Below are experts of layer 6 (counted from 0) of a mixture-of-experts language model. Rows are named router (the router's row for the expert), down (a neuron's output weights, with its number) and show model dimensions 0-127. Each number is 50 + 10 x the weight over its row's rms, rounded and kept within 0 to 99.
After each expert's rows: a language model's description of what the expert responds to. This comes from a sample of Wikipedia text that the model never trained on.

# expert 59
router:42 54 53 60 44 63 32 60 42 57 53 40 42 60 61 30 45 53 39 63 66 64 42 62 69 37 27 49 45 59 44 41 38 34 45 53 46 42 32 45 62 61 46 48 61 50 40 45 40 61 65 46 22 63 52 51 44 36 39 59 40 51 48 41 44 53 49 59 38 50 67 36 53 53 55 47 58 51 48 44 56 44 52 62 56 27 59 56 57 58 50 43 67 53 39 59 56 44 35 48 56 51 60 44 37 51 55 32 54 60 52 41 62 46 58 61 43 41 41 65 28 55 41 63 48 41 54 53
down0:60 64 44 51 44 40 63 54 41 41 41 51 41 47 28 56 49 50 67 60 41 71 65 47 40 64 44 53 20 51 37 36 48 41 60 44 44 47 50 47 45 48 32 40 54 44 66 42 56 56 50 33 55 35 68 60 66 39 54 53 42 49 57 55 54 47 37 58 57 67 34 46 52 50 54 53 47 49 46 60 35 53 51 58 38 50 81 50 58 56 41 56 43 45 40 43 57 59 48 50 45 49 47 53 45 57 42 56 38 60 43 45 30 50 35 54 56 48 83 44 35 50 40 42 43 59 53 42
down1:39 57 41 70 41 47 45 35 69 57 47 56 51 56 50 42 43 68 45 49 41 59 27 53 42 46 32 58 56 47 42 57 58 58 60 54 50 53 41 64 71 61 40 45 32 38 62 48 49 62 59 34 26 34 61 57 62 65 44 63 54 47 45 69 52 58 41 48 32 50 45 47 59 46 63 41 48 39 37 60 55 38 61 50 55 37 40 57 46 43 33 49 38 63 62 62 44 41 42 56 47 58 49 48 61 54 52 49 43 37 50 68 36 56 68 51 58 51 50 44 54 59 52 33 58 57 38 36
What it handles: Word starts after breaks

# expert 51
router:52 69 49 47 69 62 34 61 57 60 50 41 37 64 61 31 50 52 46 48 55 61 47 61 60 39 29 46 58 64 38 43 35 42 52 56 53 56 32 45 57 55 51 58 60 56 47 52 45 66 58 45 29 56 74 46 33 45 44 38 43 59 25 60 51 48 47 50 41 47 62 32 46 40 56 55 56 45 40 43 67 52 52 72 64 22 55 60 53 49 47 50 52 70 50 56 49 40 51 48 61 37 57 39 41 63 52 42 44 55 46 37 55 46 57 62 60 42 42 51 46 43 47 65 44 48 45 44
down1:47 56 36 54 51 41 51 41 49 38 53 59 55 52 35 72 49 46 51 44 63 69 28 43 54 51 46 52 52 47 45 46 52 53 49 51 61 62 45 32 38 34 51 40 64 52 52 49 52 67 46 35 46 35 44 45 44 62 61 55 57 45 47 65 58 61 52 50 56 52 35 46 48 42 53 55 62 66 33 57 65 60 58 57 38 55 47 56 23 30 46 68 46 63 62 43 56 50 53 61 49 26 53 50 54 42 49 68 55 50 56 46 32 44 62 45 57 42 22 36 61 53 51 71 46 53 57 44
down2:66 57 50 44 40 45 68 51 48 38 68 32 57 34 36 36 58 59 48 71 56 35 57 36 50 52 34 49 68 49 59 55 60 41 46 57 49 48 44 50 61 66 52 39 51 62 49 48 66 58 38 50 40 42 56 48 61 53 51 56 45 37 42 39 46 42 37 35 61 73 41 54 65 59 56 52 49 41 53 67 52 46 53 63 57 45 55 49 50 73 58 51 55 36 65 48 44 42 31 62 59 46 41 32 33 60 58 49 60 65 63 49 41 44 66 50 56 67 59 49 57 46 68 55 53 46 54 58
What it handles: Place-name inner letters

# expert 20
router:55 56 44 63 55 66 40 57 60 64 49 46 45 63 61 34 53 59 42 57 59 56 26 63 59 30 33 47 63 61 40 60 33 39 43 43 40 45 48 41 62 56 48 61 67 47 44 45 47 54 58 47 18 71 62 57 47 47 41 54 42 51 38 42 37 51 48 58 45 53 54 43 46 39 46 48 54 45 44 43 66 61 38 76 58 29 67 44 53 57 51 42 61 60 46 54 52 42 35 48 66 53 57 36 37 63 52 38 45 59 54 48 55 44 59 53 40 36 43 52 51 50 38 57 46 41 37 46
down0:47 50 45 58 45 42 56 51 68 37 48 52 41 56 53 75 52 49 59 60 29 46 54 56 65 42 46 66 46 56 54 47 60 60 55 44 53 38 63 47 38 54 38 51 33 43 69 56 71 59 55 29 42 56 63 75 48 58 43 42 57 49 54 62 54 56 61 54 56 69 41 38 47 51 45 48 49 43 50 49 51 31 32 55 45 43 59 41 59 54 42 58 61 51 35 47 42 37 41 47 56 52 75 61 60 42 41 41 24 40 43 62 58 45 48 35 40 36 51 43 48 41 51 52 63 37 57 47
down1:78 45 43 51 52 33 52 61 38 63 47 60 62 54 53 49 52 65 26 49 45 47 57 50 49 57 46 40 41 46 44 49 64 49 59 56 27 52 57 39 45 59 49 63 59 66 55 51 54 52 55 48 62 60 43 59 40 53 40 47 34 40 53 55 42 40 51 59 40 48 46 57 44 65 44 27 53 51 47 44 56 50 63 43 49 46 39 40 33 54 30 53 47 50 49 45 49 47 70 56 43 48 40 34 54 63 77 72 45 48 54 54 50 54 52 48 41 74 46 66 25 48 32 64 42 49 48 43
What it handles: Capitalized name onsets

# expert 19
router:47 50 46 68 52 69 23 55 67 67 53 45 41 64 66 27 50 51 43 51 66 65 38 48 50 36 37 44 62 46 53 37 40 37 46 51 51 58 38 49 58 64 38 60 50 48 44 37 45 57 53 50 39 50 56 52 56 42 46 44 37 55 46 48 41 58 43 57 36 42 64 41 47 42 45 59 62 47 52 41 52 56 56 63 69 22 54 52 65 66 44 36 58 64 50 64 38 39 53 39 55 56 59 36 30 58 41 39 55 46 48 40 52 48 55 60 52 46 53 52 34 51 35 60 44 43 39 43
down0:32 56 60 47 42 48 36 44 47 47 43 39 57 48 48 42 54 38 52 38 31 47 36 54 39 53 58 43 46 46 61 49 59 59 61 41 69 58 34 51 53 33 56 44 42 68 47 65 55 51 22 46 42 53 36 36 45 37 62 51 51 71 68 32 62 69 49 50 59 50 44 44 34 43 52 39 63 43 35 56 47 61 60 47 46 36 36 46 50 48 41 58 50 38 59 45 47 46 51 46 56 46 35 42 55 48 43 47 29 55 35 45 38 51 66 58 53 48 37 68 60 53 60 38 62 53 62 63
down1:28 50 49 49 61 34 43 57 58 30 39 55 40 39 51 32 40 36 44 51 56 36 50 65 39 49 55 41 70 52 56 51 57 52 60 54 48 46 52 55 41 52 59 59 56 42 44 67 32 51 50 44 62 46 60 51 54 75 46 50 60 54 56 62 61 60 56 47 40 67 35 55 58 69 63 57 48 37 48 32 32 46 36 47 49 55 50 36 56 44 40 59 29 53 66 62 51 47 41 27 40 42 56 45 67 59 52 57 35 51 52 45 50 67 52 33 55 59 55 66 51 64 57 46 49 60 50 45
What it handles: Table numbers and pipes

# expert 2
router:53 57 59 58 62 47 39 62 61 51 60 31 45 67 63 41 50 57 48 53 59 68 45 54 60 33 38 32 64 59 44 44 44 36 47 46 35 47 45 38 61 49 41 61 57 60 40 47 58 58 54 46 22 61 56 51 51 43 41 51 43 57 43 42 44 63 50 58 35 49 56 36 48 42 52 43 54 42 55 39 59 65 39 65 59 21 58 51 57 55 51 34 63 56 39 66 51 44 38 39 65 47 54 39 46 54 59 31 46 57 52 36 45 34 60 55 37 40 41 64 43 47 42 67 39 46 42 42
down0:38 33 56 45 76 39 50 53 35 52 50 38 47 41 68 51 45 41 48 55 60 63 65 36 51 52 47 49 39 50 42 54 42 44 13 37 47 54 50 44 47 43 46 65 46 54 71 46 34 59 61 49 50 64 50 44 45 50 50 47 25 56 49 34 45 51 66 69 55 35 54 41 53 43 51 38 48 46 38 51 42 60 61 48 75 63 42 35 52 55 43 45 45 56 44 40 47 48 62 46 45 51 44 60 41 41 60 53 51 49 38 37 35 66 40 50 51 52 60 58 39 52 40 40 51 71 39 48
down1:49 55 50 53 57 43 36 30 49 55 59 75 52 67 64 56 53 63 55 53 50 64 49 63 45 53 51 55 63 38 33 70 45 52 41 62 60 46 34 54 50 44 47 45 50 63 52 56 39 61 43 43 43 48 45 47 47 44 43 47 33 66 52 25 63 36 45 68 47 52 46 58 42 38 58 43 33 45 43 39 63 56 46 59 59 21 36 30 27 53 60 48 40 52 51 44 44 36 41 50 44 28 48 44 49 54 46 46 50 42 45 49 46 58 40 55 51 45 47 34 31 58 47 45 52 44 38 62
What it handles: Mixed word-internal fragments

# expert 12
router:49 51 53 69 59 60 38 64 56 62 58 44 43 62 53 33 50 53 38 53 60 61 32 55 58 38 29 40 61 59 31 42 39 34 46 45 50 45 48 37 61 59 46 60 62 53 43 42 46 61 52 56 27 62 58 57 41 39 34 52 42 50 45 45 32 59 53 56 38 48 56 43 49 42 45 58 58 46 53 45 55 57 42 69 51 26 67 57 53 65 52 38 67 61 42 62 52 38 35 42 61 56 53 37 41 54 54 38 49 58 51 36 62 39 54 52 41 41 46 58 43 47 28 64 40 40 43 40
down0:42 54 53 53 41 50 39 40 27 55 54 55 58 52 63 49 51 45 72 38 40 51 69 42 63 35 50 57 41 40 44 60 42 50 42 55 56 33 35 69 58 38 56 38 43 45 58 60 43 49 66 61 51 58 44 51 51 62 49 57 57 70 31 32 55 51 57 51 57 47 55 38 42 47 59 43 54 57 54 48 53 43 33 62 35 50 32 55 60 37 62 31 68 49 37 65 42 42 61 58 33 45 44 62 51 41 64 27 60 53 49 46 59 53 35 56 49 45 48 59 41 58 63 55 51 35 40 52
down1:33 64 60 37 32 66 45 57 57 42 45 43 63 49 63 47 55 46 48 38 55 61 50 42 53 72 44 48 51 63 58 54 67 48 44 67 48 67 62 53 54 50 43 48 56 56 44 41 49 50 57 48 68 36 52 44 60 49 56 44 49 60 58 66 40 79 36 62 40 76 51 63 56 60 53 63 56 45 34 63 48 59 55 25 47 50 56 49 49 39 42 49 43 57 47 71 58 45 54 55 28 64 57 63 63 53 57 52 41 45 48 65 45 45 62 46 47 49 60 39 44 38 45 49 61 39 60 43
What it handles: Table cells and abbreviations

# expert 10
router:54 54 61 69 58 59 38 62 61 63 56 38 41 69 64 38 46 57 37 58 60 65 33 51 59 34 30 38 62 58 47 46 39 36 56 47 45 46 47 42 55 57 44 58 74 51 44 48 47 65 56 45 23 62 59 52 46 42 41 48 37 57 42 46 42 57 53 54 50 51 56 42 47 43 46 49 61 45 51 43 57 63 40 65 55 25 64 53 54 62 55 33 62 51 40 61 55 40 37 45 61 45 54 35 37 61 57 46 42 62 49 41 54 44 58 58 39 39 46 56 44 45 29 64 37 47 41 44
down0:52 55 57 47 57 61 50 52 54 54 53 55 51 53 49 55 44 51 44 61 54 49 76 48 44 60 60 52 48 47 41 48 61 38 64 64 53 47 45 37 41 69 50 54 36 46 50 44 35 45 38 48 81 52 54 66 34 51 57 58 54 45 46 54 59 49 55 36 54 47 52 50 59 60 61 57 50 61 51 39 41 37 57 35 61 72 43 60 46 27 48 66 58 41 57 41 48 44 44 50 46 62 35 76 59 56 52 54 29 36 54 45 61 52 34 61 45 54 60 24 57 57 43 41 49 61 34 68
down1:64 47 34 23 54 54 57 59 41 60 49 34 41 65 48 50 67 50 47 62 48 52 35 34 42 60 58 50 54 46 28 68 58 40 50 20 52 34 58 50 53 33 52 48 42 37 49 51 55 44 53 51 65 51 45 43 49 60 61 53 41 44 44 45 64 55 64 56 19 60 62 44 62 49 44 75 59 50 35 56 65 57 50 51 55 56 40 58 58 52 40 60 50 58 66 48 52 45 48 54 58 52 44 58 59 50 63 60 61 40 46 54 56 43 36 53 62 61 63 47 59 54 42 53 63 43 56 46
What it handles: Word-start fragments, tables

# expert 18
router:51 54 56 63 56 66 33 59 56 63 52 28 48 52 58 24 55 47 36 65 57 59 42 62 53 29 36 42 58 59 43 45 33 41 54 46 46 43 34 48 60 51 39 54 60 61 33 44 49 61 65 53 48 63 56 47 50 29 49 48 52 46 46 48 42 64 39 50 34 43 59 48 48 38 44 42 64 48 47 36 58 48 44 57 57 42 54 49 57 62 44 37 67 55 48 63 56 38 35 45 65 49 58 34 31 56 52 45 41 58 47 45 56 51 64 67 41 34 49 62 39 39 39 69 51 45 37 47
down0:42 46 45 31 50 60 63 64 40 51 61 59 62 21 65 51 54 55 57 48 50 70 32 54 58 48 31 41 50 24 56 57 66 58 36 54 58 51 70 27 41 56 44 58 52 42 52 42 48 53 56 41 56 57 42 48 59 59 45 45 63 38 48 66 48 46 57 67 57 57 40 48 49 38 40 37 37 53 45 55 67 55 53 54 35 82 58 45 62 55 49 45 41 55 52 61 45 54 61 38 55 65 46 69 54 60 66 43 59 57 56 52 46 54 47 56 47 43 54 41 46 50 48 59 57 43 52 43
down1:54 53 37 53 35 53 53 44 51 40 27 60 45 34 50 57 45 38 48 35 58 60 41 50 41 55 53 64 54 56 45 66 38 62 52 43 47 41 63 43 57 46 26 44 59 43 58 42 47 64 59 55 41 63 30 35 55 34 44 52 54 62 53 39 52 46 61 38 46 70 35 30 38 57 47 43 34 48 61 61 43 53 51 37 41 52 56 50 46 62 51 55 56 63 50 69 59 41 54 66 54 66 64 62 57 48 55 38 66 45 42 65 54 51 42 44 56 47 45 62 63 38 61 64 42 44 71 64
What it handles: Clause and paragraph openers

# expert 26
router:56 60 61 65 60 67 50 64 51 67 49 45 37 72 58 34 47 47 34 67 60 62 23 49 55 35 31 43 58 51 41 50 34 41 55 49 47 45 46 47 51 55 52 56 60 63 42 55 45 68 63 44 24 61 59 51 50 37 47 49 40 48 39 48 56 53 34 52 46 55 58 48 48 45 54 47 60 51 45 33 56 67 42 73 48 32 59 60 52 53 51 41 62 58 47 67 57 41 38 44 63 51 53 35 47 59 58 53 40 59 49 46 65 40 60 52 43 37 50 52 44 47 42 68 45 42 37 38
down0:47 56 41 39 55 50 54 45 34 48 49 43 56 40 41 64 35 52 35 35 37 53 46 56 54 51 35 55 53 59 53 54 76 77 46 48 53 43 51 51 37 47 53 59 42 44 61 57 52 55 43 56 58 48 39 62 80 67 44 63 46 42 66 63 34 57 59 60 66 59 55 53 52 55 40 49 44 70 51 37 55 56 68 44 54 59 43 50 51 47 55 49 47 33 54 37 57 57 67 55 49 38 51 45 43 61 46 57 45 45 44 57 34 51 35 54 58 34 53 37 65 34 24 38 50 39 39 61
down1:55 42 53 42 36 43 45 47 58 56 56 66 38 40 43 44 35 45 45 58 44 53 60 45 46 66 81 31 38 46 61 51 67 44 38 56 37 47 55 50 52 49 40 43 42 68 44 37 42 70 53 57 47 38 47 31 46 39 35 43 44 48 46 34 53 55 50 50 37 59 54 47 36 68 55 52 43 55 55 46 41 56 53 50 47 64 53 44 47 56 66 28 52 57 71 37 63 82 55 38 64 57 55 48 44 29 47 42 40 62 60 50 49 54 59 44 60 42 52 53 47 40 49 48 54 38 51 60
What it handles: Markup symbols and table filler

# expert 14
router:57 52 52 65 54 62 41 62 59 61 49 36 42 70 57 38 49 61 42 54 58 64 37 53 61 37 31 40 68 59 40 51 33 34 48 46 45 40 45 32 55 64 42 60 66 54 38 44 51 63 55 53 21 64 52 56 47 36 38 50 40 52 46 47 40 56 55 57 42 49 57 41 49 36 49 51 61 40 54 40 60 66 43 66 50 28 66 53 52 63 51 30 66 59 47 60 51 39 36 42 62 59 52 38 42 55 58 39 45 61 53 44 55 45 52 55 37 43 54 52 46 42 34 57 35 46 45 45
down1:36 52 49 31 49 37 59 42 46 58 46 47 43 48 49 22 45 59 55 66 54 44 75 54 61 41 57 36 53 44 53 54 62 52 50 50 53 58 46 38 69 55 57 42 55 53 36 57 54 64 53 48 39 52 25 67 50 48 48 63 65 42 59 46 65 42 48 54 66 54 45 43 42 44 41 65 45 38 55 63 49 52 44 54 42 65 66 48 74 60 38 59 74 41 53 61 60 52 36 53 57 55 48 43 61 45 52 48 45 54 58 41 46 53 34 36 46 41 38 59 56 52 27 67 57 50 53 65
down2:36 46 49 57 39 43 60 78 44 60 47 60 53 45 54 66 35 64 53 39 61 46 41 59 58 56 41 42 58 50 41 49 53 49 60 47 45 59 48 39 67 50 56 50 57 64 54 65 66 40 31 53 34 62 49 46 41 52 54 50 58 62 54 67 58 39 47 41 59 52 34 57 57 48 41 50 49 39 24 45 64 46 43 55 62 57 60 43 64 44 66 32 52 35 59 63 55 41 48 36 48 55 47 39 40 45 51 38 47 44 62 24 56 49 31 37 27 51 37 49 52 43 49 64 41 55 55 43
What it handles: Table cells and citations

# expert 6
router:47 55 53 64 58 64 35 58 58 64 52 34 41 68 60 30 42 57 41 57 50 66 33 53 62 37 35 35 64 58 41 46 39 33 51 48 46 43 47 35 57 63 41 56 64 56 40 44 51 58 57 53 29 58 59 49 50 40 38 53 39 52 43 46 35 57 52 54 45 46 54 44 47 38 46 51 59 43 53 45 60 57 39 70 55 32 65 47 54 57 56 29 68 57 43 62 51 41 34 46 64 48 56 37 40 54 61 38 37 69 50 37 55 49 56 57 41 41 50 58 39 50 33 58 38 48 40 38
down1:64 51 49 47 41 55 53 53 42 51 67 67 38 59 57 63 48 48 71 39 55 66 39 44 56 26 46 55 61 46 44 48 42 60 35 49 53 57 56 74 52 51 35 57 61 60 59 47 54 34 41 46 43 43 54 42 47 44 53 52 61 72 58 40 62 47 53 47 49 42 64 42 51 53 51 48 53 49 45 38 51 64 56 66 50 00 59 54 67 53 48 54 50 54 67 53 49 42 53 50 40 49 63 43 53 40 48 50 49 39 55 45 57 45 59 57 46 60 54 49 59 38 60 58 53 36 61 55
down2:52 44 44 62 50 63 58 71 50 47 52 42 54 46 40 41 54 35 47 60 47 54 56 51 42 52 45 53 54 62 46 38 34 51 49 58 51 36 46 53 38 62 54 53 62 64 48 42 44 60 51 43 48 67 45 19 34 43 35 63 48 47 38 69 43 59 71 43 56 48 52 61 35 35 54 62 48 48 35 52 42 55 47 42 71 66 56 32 52 53 52 60 60 44 46 63 56 64 46 42 47 37 47 50 57 42 65 30 62 49 54 59 52 60 53 40 52 43 21 53 72 49 50 52 55 62 67 52
What it handles: Name and list starts

# expert 50
router:48 55 56 64 46 59 33 62 60 65 56 33 52 71 60 24 55 52 38 59 51 60 33 59 54 35 37 36 59 59 46 45 43 40 51 57 42 55 37 43 54 61 41 64 66 58 36 41 44 67 54 47 34 57 55 52 42 35 44 50 41 55 50 47 48 54 48 57 39 47 54 48 47 47 52 47 68 40 51 42 66 59 41 68 45 33 74 44 59 58 51 40 72 56 46 65 51 48 39 41 57 46 52 43 36 53 58 41 46 70 48 41 63 42 52 57 39 44 54 61 42 56 36 59 45 52 39 36
down0:51 55 74 43 38 49 41 50 39 49 47 51 42 51 51 44 32 47 50 73 52 47 61 57 46 33 49 46 53 50 34 58 54 53 52 46 41 57 57 44 63 45 31 60 53 59 51 43 61 58 34 56 50 28 59 52 51 28 66 40 40 40 41 53 49 56 54 44 49 36 61 56 53 59 44 42 53 76 42 37 50 41 56 46 51 34 61 51 33 49 57 41 56 60 44 53 60 67 74 36 59 47 44 53 48 71 45 53 35 60 60 43 53 55 38 43 33 58 44 43 52 36 70 58 41 50 64 64
down1:52 55 50 28 32 48 51 42 38 35 44 41 56 55 54 49 43 67 41 51 40 60 26 69 54 49 45 48 52 67 40 57 57 42 53 35 51 51 55 33 66 46 66 54 60 52 53 42 44 29 49 38 53 67 59 48 44 59 45 50 56 29 38 29 58 39 60 57 30 55 64 35 33 62 57 58 62 49 40 44 52 63 50 44 58 49 38 51 47 38 55 53 51 48 37 65 44 49 49 41 52 51 56 37 54 63 41 41 45 29 67 43 57 42 49 46 50 32 48 48 41 55 66 51 38 50 37 49
What it handles: Opening parenthesis after names

# expert 28
router:55 50 62 55 60 73 39 62 62 69 42 46 38 53 62 37 51 45 41 66 53 53 36 51 65 36 25 48 52 52 42 49 32 39 46 44 38 48 44 45 47 51 40 64 61 57 45 56 50 63 60 47 26 50 58 49 52 32 41 36 39 58 34 40 49 43 40 59 36 50 64 59 52 40 36 57 51 50 49 38 70 59 59 77 52 37 63 50 55 55 40 34 54 57 42 54 50 42 50 50 49 47 48 33 37 53 57 41 50 44 47 39 57 44 52 66 56 34 43 49 35 42 47 62 44 51 36 41
down1:43 51 60 39 35 53 63 51 40 56 41 52 42 58 30 63 48 49 40 51 64 44 49 55 53 56 56 54 44 40 69 50 52 43 54 63 11 59 66 43 38 55 42 47 59 24 54 46 52 49 53 46 40 37 46 42 60 47 62 51 46 45 61 55 66 49 49 50 67 59 48 59 43 52 52 36 46 53 61 67 53 55 62 38 50 43 55 55 49 49 47 57 38 34 57 51 62 45 47 68 50 48 42 78 58 53 37 44 46 36 50 60 43 43 37 40 62 57 79 56 54 54 49 56 52 38 63 38
down2:55 57 45 51 73 50 55 45 70 43 36 50 47 43 39 59 61 42 43 53 48 59 49 34 49 67 49 65 40 62 46 43 46 58 62 49 60 46 38 61 49 58 58 32 43 76 42 58 37 40 36 43 59 37 67 62 36 57 54 45 58 45 60 64 44 48 37 63 67 55 41 40 63 72 48 62 56 56 54 43 51 45 44 40 54 57 46 40 38 48 51 30 44 49 40 39 60 52 50 41 42 49 48 63 46 35 42 52 35 58 34 52 39 44 47 62 69 68 49 54 61 37 48 34 43 42 55 48
What it handles: Word-final pieces before names

# expert 39
router:42 58 58 51 65 55 36 62 68 56 45 40 40 58 61 42 51 49 45 54 60 51 41 56 57 40 22 50 71 62 48 37 44 47 47 52 41 54 39 39 52 59 55 58 49 44 46 63 57 63 53 46 27 56 62 47 45 53 39 53 55 56 31 48 33 53 33 59 39 49 49 52 42 46 37 45 52 45 41 41 63 47 59 73 48 29 66 58 48 57 46 37 67 58 44 51 54 45 49 53 60 42 56 39 49 60 33 43 51 56 50 31 51 46 66 63 49 38 58 65 41 60 49 70 34 39 33 36
down1:49 49 40 71 69 44 55 50 47 37 40 33 50 64 39 71 44 41 55 40 45 37 50 45 54 35 67 54 51 46 55 46 31 38 69 48 40 39 57 38 53 44 48 48 47 57 47 31 47 63 43 53 55 55 49 51 55 64 63 51 56 52 48 57 60 50 39 53 53 47 23 47 66 49 50 52 40 48 42 54 67 50 51 51 42 70 68 67 50 67 68 55 54 22 50 52 39 57 52 37 36 58 39 56 66 56 51 41 46 62 48 61 39 45 46 56 54 65 69 51 48 43 53 52 63 37 49 52
down2:62 34 46 63 46 40 37 70 62 52 43 62 43 51 64 36 64 66 32 39 40 37 49 56 63 34 51 45 41 40 41 52 63 51 46 59 41 53 38 64 60 54 50 61 58 45 47 62 39 27 62 33 47 38 36 44 71 59 40 47 37 37 42 38 35 35 47 39 42 50 42 48 47 64 42 48 55 44 63 56 37 38 35 47 55 26 51 48 43 34 50 64 37 57 46 47 56 46 57 52 51 52 55 45 31 45 65 70 41 52 44 47 54 44 51 52 53 48 43 47 50 55 61 42 41 38 57 47
What it handles: Plural s and inner r

# expert 46
router:54 51 44 50 62 65 34 64 62 55 43 39 51 57 67 33 59 43 43 62 65 53 44 48 60 38 45 58 65 69 51 43 46 48 61 44 53 49 52 49 60 56 60 66 59 59 51 40 45 60 37 36 26 55 66 46 45 43 45 44 44 48 38 32 29 56 51 58 44 53 58 47 47 51 43 49 58 55 52 36 65 56 44 73 59 25 46 50 60 48 36 36 64 57 33 51 55 52 39 53 51 35 47 36 33 52 49 39 34 54 46 38 49 40 53 68 47 35 43 64 39 58 47 56 41 50 37 47
down0:57 42 68 45 41 48 49 34 43 69 49 57 59 32 45 39 46 57 51 68 69 45 61 40 46 52 50 50 46 48 70 38 58 64 46 61 49 55 66 41 67 50 53 39 46 35 43 63 61 56 52 39 59 31 32 38 41 57 38 46 36 57 68 66 54 45 59 48 60 58 39 35 36 48 55 50 63 47 53 68 63 45 47 40 63 41 52 34 54 49 73 40 56 57 61 63 53 31 49 60 56 64 49 48 46 53 68 35 45 65 52 43 55 65 48 62 47 52 50 52 43 55 38 48 48 49 54 49
down1:40 56 55 60 56 42 36 42 70 62 61 47 60 45 54 64 51 63 37 46 48 53 60 45 37 55 64 61 53 54 50 30 54 50 49 43 48 22 65 58 65 45 51 38 47 40 54 53 37 58 62 42 39 59 32 63 57 44 52 66 47 42 51 51 35 52 40 51 58 51 48 58 39 44 51 49 48 61 42 46 50 57 52 55 77 68 40 58 46 76 48 64 44 48 61 21 49 43 47 45 47 62 57 44 37 33 63 44 52 50 55 65 66 44 36 44 61 51 35 40 44 56 50 43 43 50 56 44
What it handles: "th" inside words

# expert 62
router:53 49 52 69 56 68 39 62 51 64 61 29 54 72 61 40 55 53 37 60 63 68 22 61 51 36 32 52 59 58 41 40 36 41 55 54 40 48 45 37 57 61 44 51 51 60 38 52 50 68 45 45 34 55 59 55 42 48 35 38 42 50 55 51 39 43 53 54 39 55 62 45 55 45 40 49 60 41 43 48 70 64 45 64 61 33 60 54 63 63 49 44 64 65 46 68 48 41 39 43 57 46 47 36 33 55 52 45 51 65 46 43 60 43 53 52 47 37 40 58 41 43 46 60 45 46 44 47
down2:53 52 42 51 51 30 61 58 63 49 63 55 51 30 40 53 54 49 55 47 49 58 48 35 44 38 58 62 48 40 35 49 56 47 50 61 56 47 55 46 34 58 32 51 27 47 45 45 43 37 35 62 55 39 44 58 41 62 43 42 38 65 74 46 70 48 61 51 47 38 31 62 51 65 53 40 41 49 45 49 63 63 70 27 47 78 48 57 41 54 46 62 60 50 64 42 36 42 53 67 52 52 33 42 59 52 63 61 42 48 58 50 48 35 47 57 46 33 45 52 63 51 50 47 55 46 43 49
down3:57 42 64 52 43 33 39 56 53 57 48 50 37 79 25 41 42 47 56 62 25 56 57 25 40 49 54 49 51 64 60 39 68 44 51 58 71 39 58 34 59 44 58 41 53 61 51 49 49 55 37 50 60 48 62 45 54 40 63 40 42 64 41 32 53 42 55 54 49 47 48 41 45 48 62 70 52 46 66 40 40 57 52 61 57 54 71 37 46 40 61 54 55 41 50 57 57 64 55 39 65 58 47 56 66 47 53 44 52 46 48 38 53 55 49 52 60 52 40 48 36 43 65 60 33 46 59 48
What it handles: Line breaks and headings

# expert 23
router:49 57 52 55 56 75 32 56 47 58 56 27 47 57 58 27 55 43 36 63 55 59 33 57 57 34 36 49 55 50 33 47 36 43 59 48 42 50 37 44 60 53 37 55 57 58 39 47 50 61 64 50 35 62 54 47 49 33 50 43 53 47 48 50 38 63 45 53 36 52 56 49 51 43 41 54 70 47 48 41 64 51 49 55 59 39 61 51 57 61 47 29 70 63 39 65 58 42 33 49 65 57 65 36 36 51 53 46 43 61 46 54 55 52 59 64 40 37 53 60 39 42 39 67 45 41 38 47
down0:39 43 53 45 50 45 56 40 56 49 39 48 35 62 42 57 54 33 40 60 48 56 31 48 61 55 52 51 71 57 55 49 47 59 47 56 58 38 39 44 53 47 53 65 40 53 34 33 42 43 66 36 44 52 48 42 52 55 52 47 55 71 30 69 57 38 43 32 36 51 38 33 44 49 54 52 37 30 46 25 40 53 46 56 56 62 54 55 41 36 55 74 50 51 55 56 46 45 61 38 43 44 58 49 37 52 42 39 54 32 42 52 63 46 66 46 40 46 37 40 48 34 37 39 46 49 66 35
down1:53 56 42 53 56 46 56 57 64 43 53 43 46 43 44 46 44 54 52 53 53 58 49 36 66 52 38 49 52 49 56 61 49 51 49 49 47 45 59 46 51 54 59 61 49 42 54 56 56 54 47 45 15 56 55 44 62 48 46 51 42 55 40 55 52 50 61 62 44 53 41 47 51 47 43 58 48 51 49 48 49 52 50 83 45 00 53 53 49 47 53 49 48 45 45 38 52 42 48 53 53 53 49 55 56 49 46 58 57 38 50 39 49 46 54 43 46 54 47 49 50 53 42 45 50 50 52 46
What it handles: Line and sentence breaks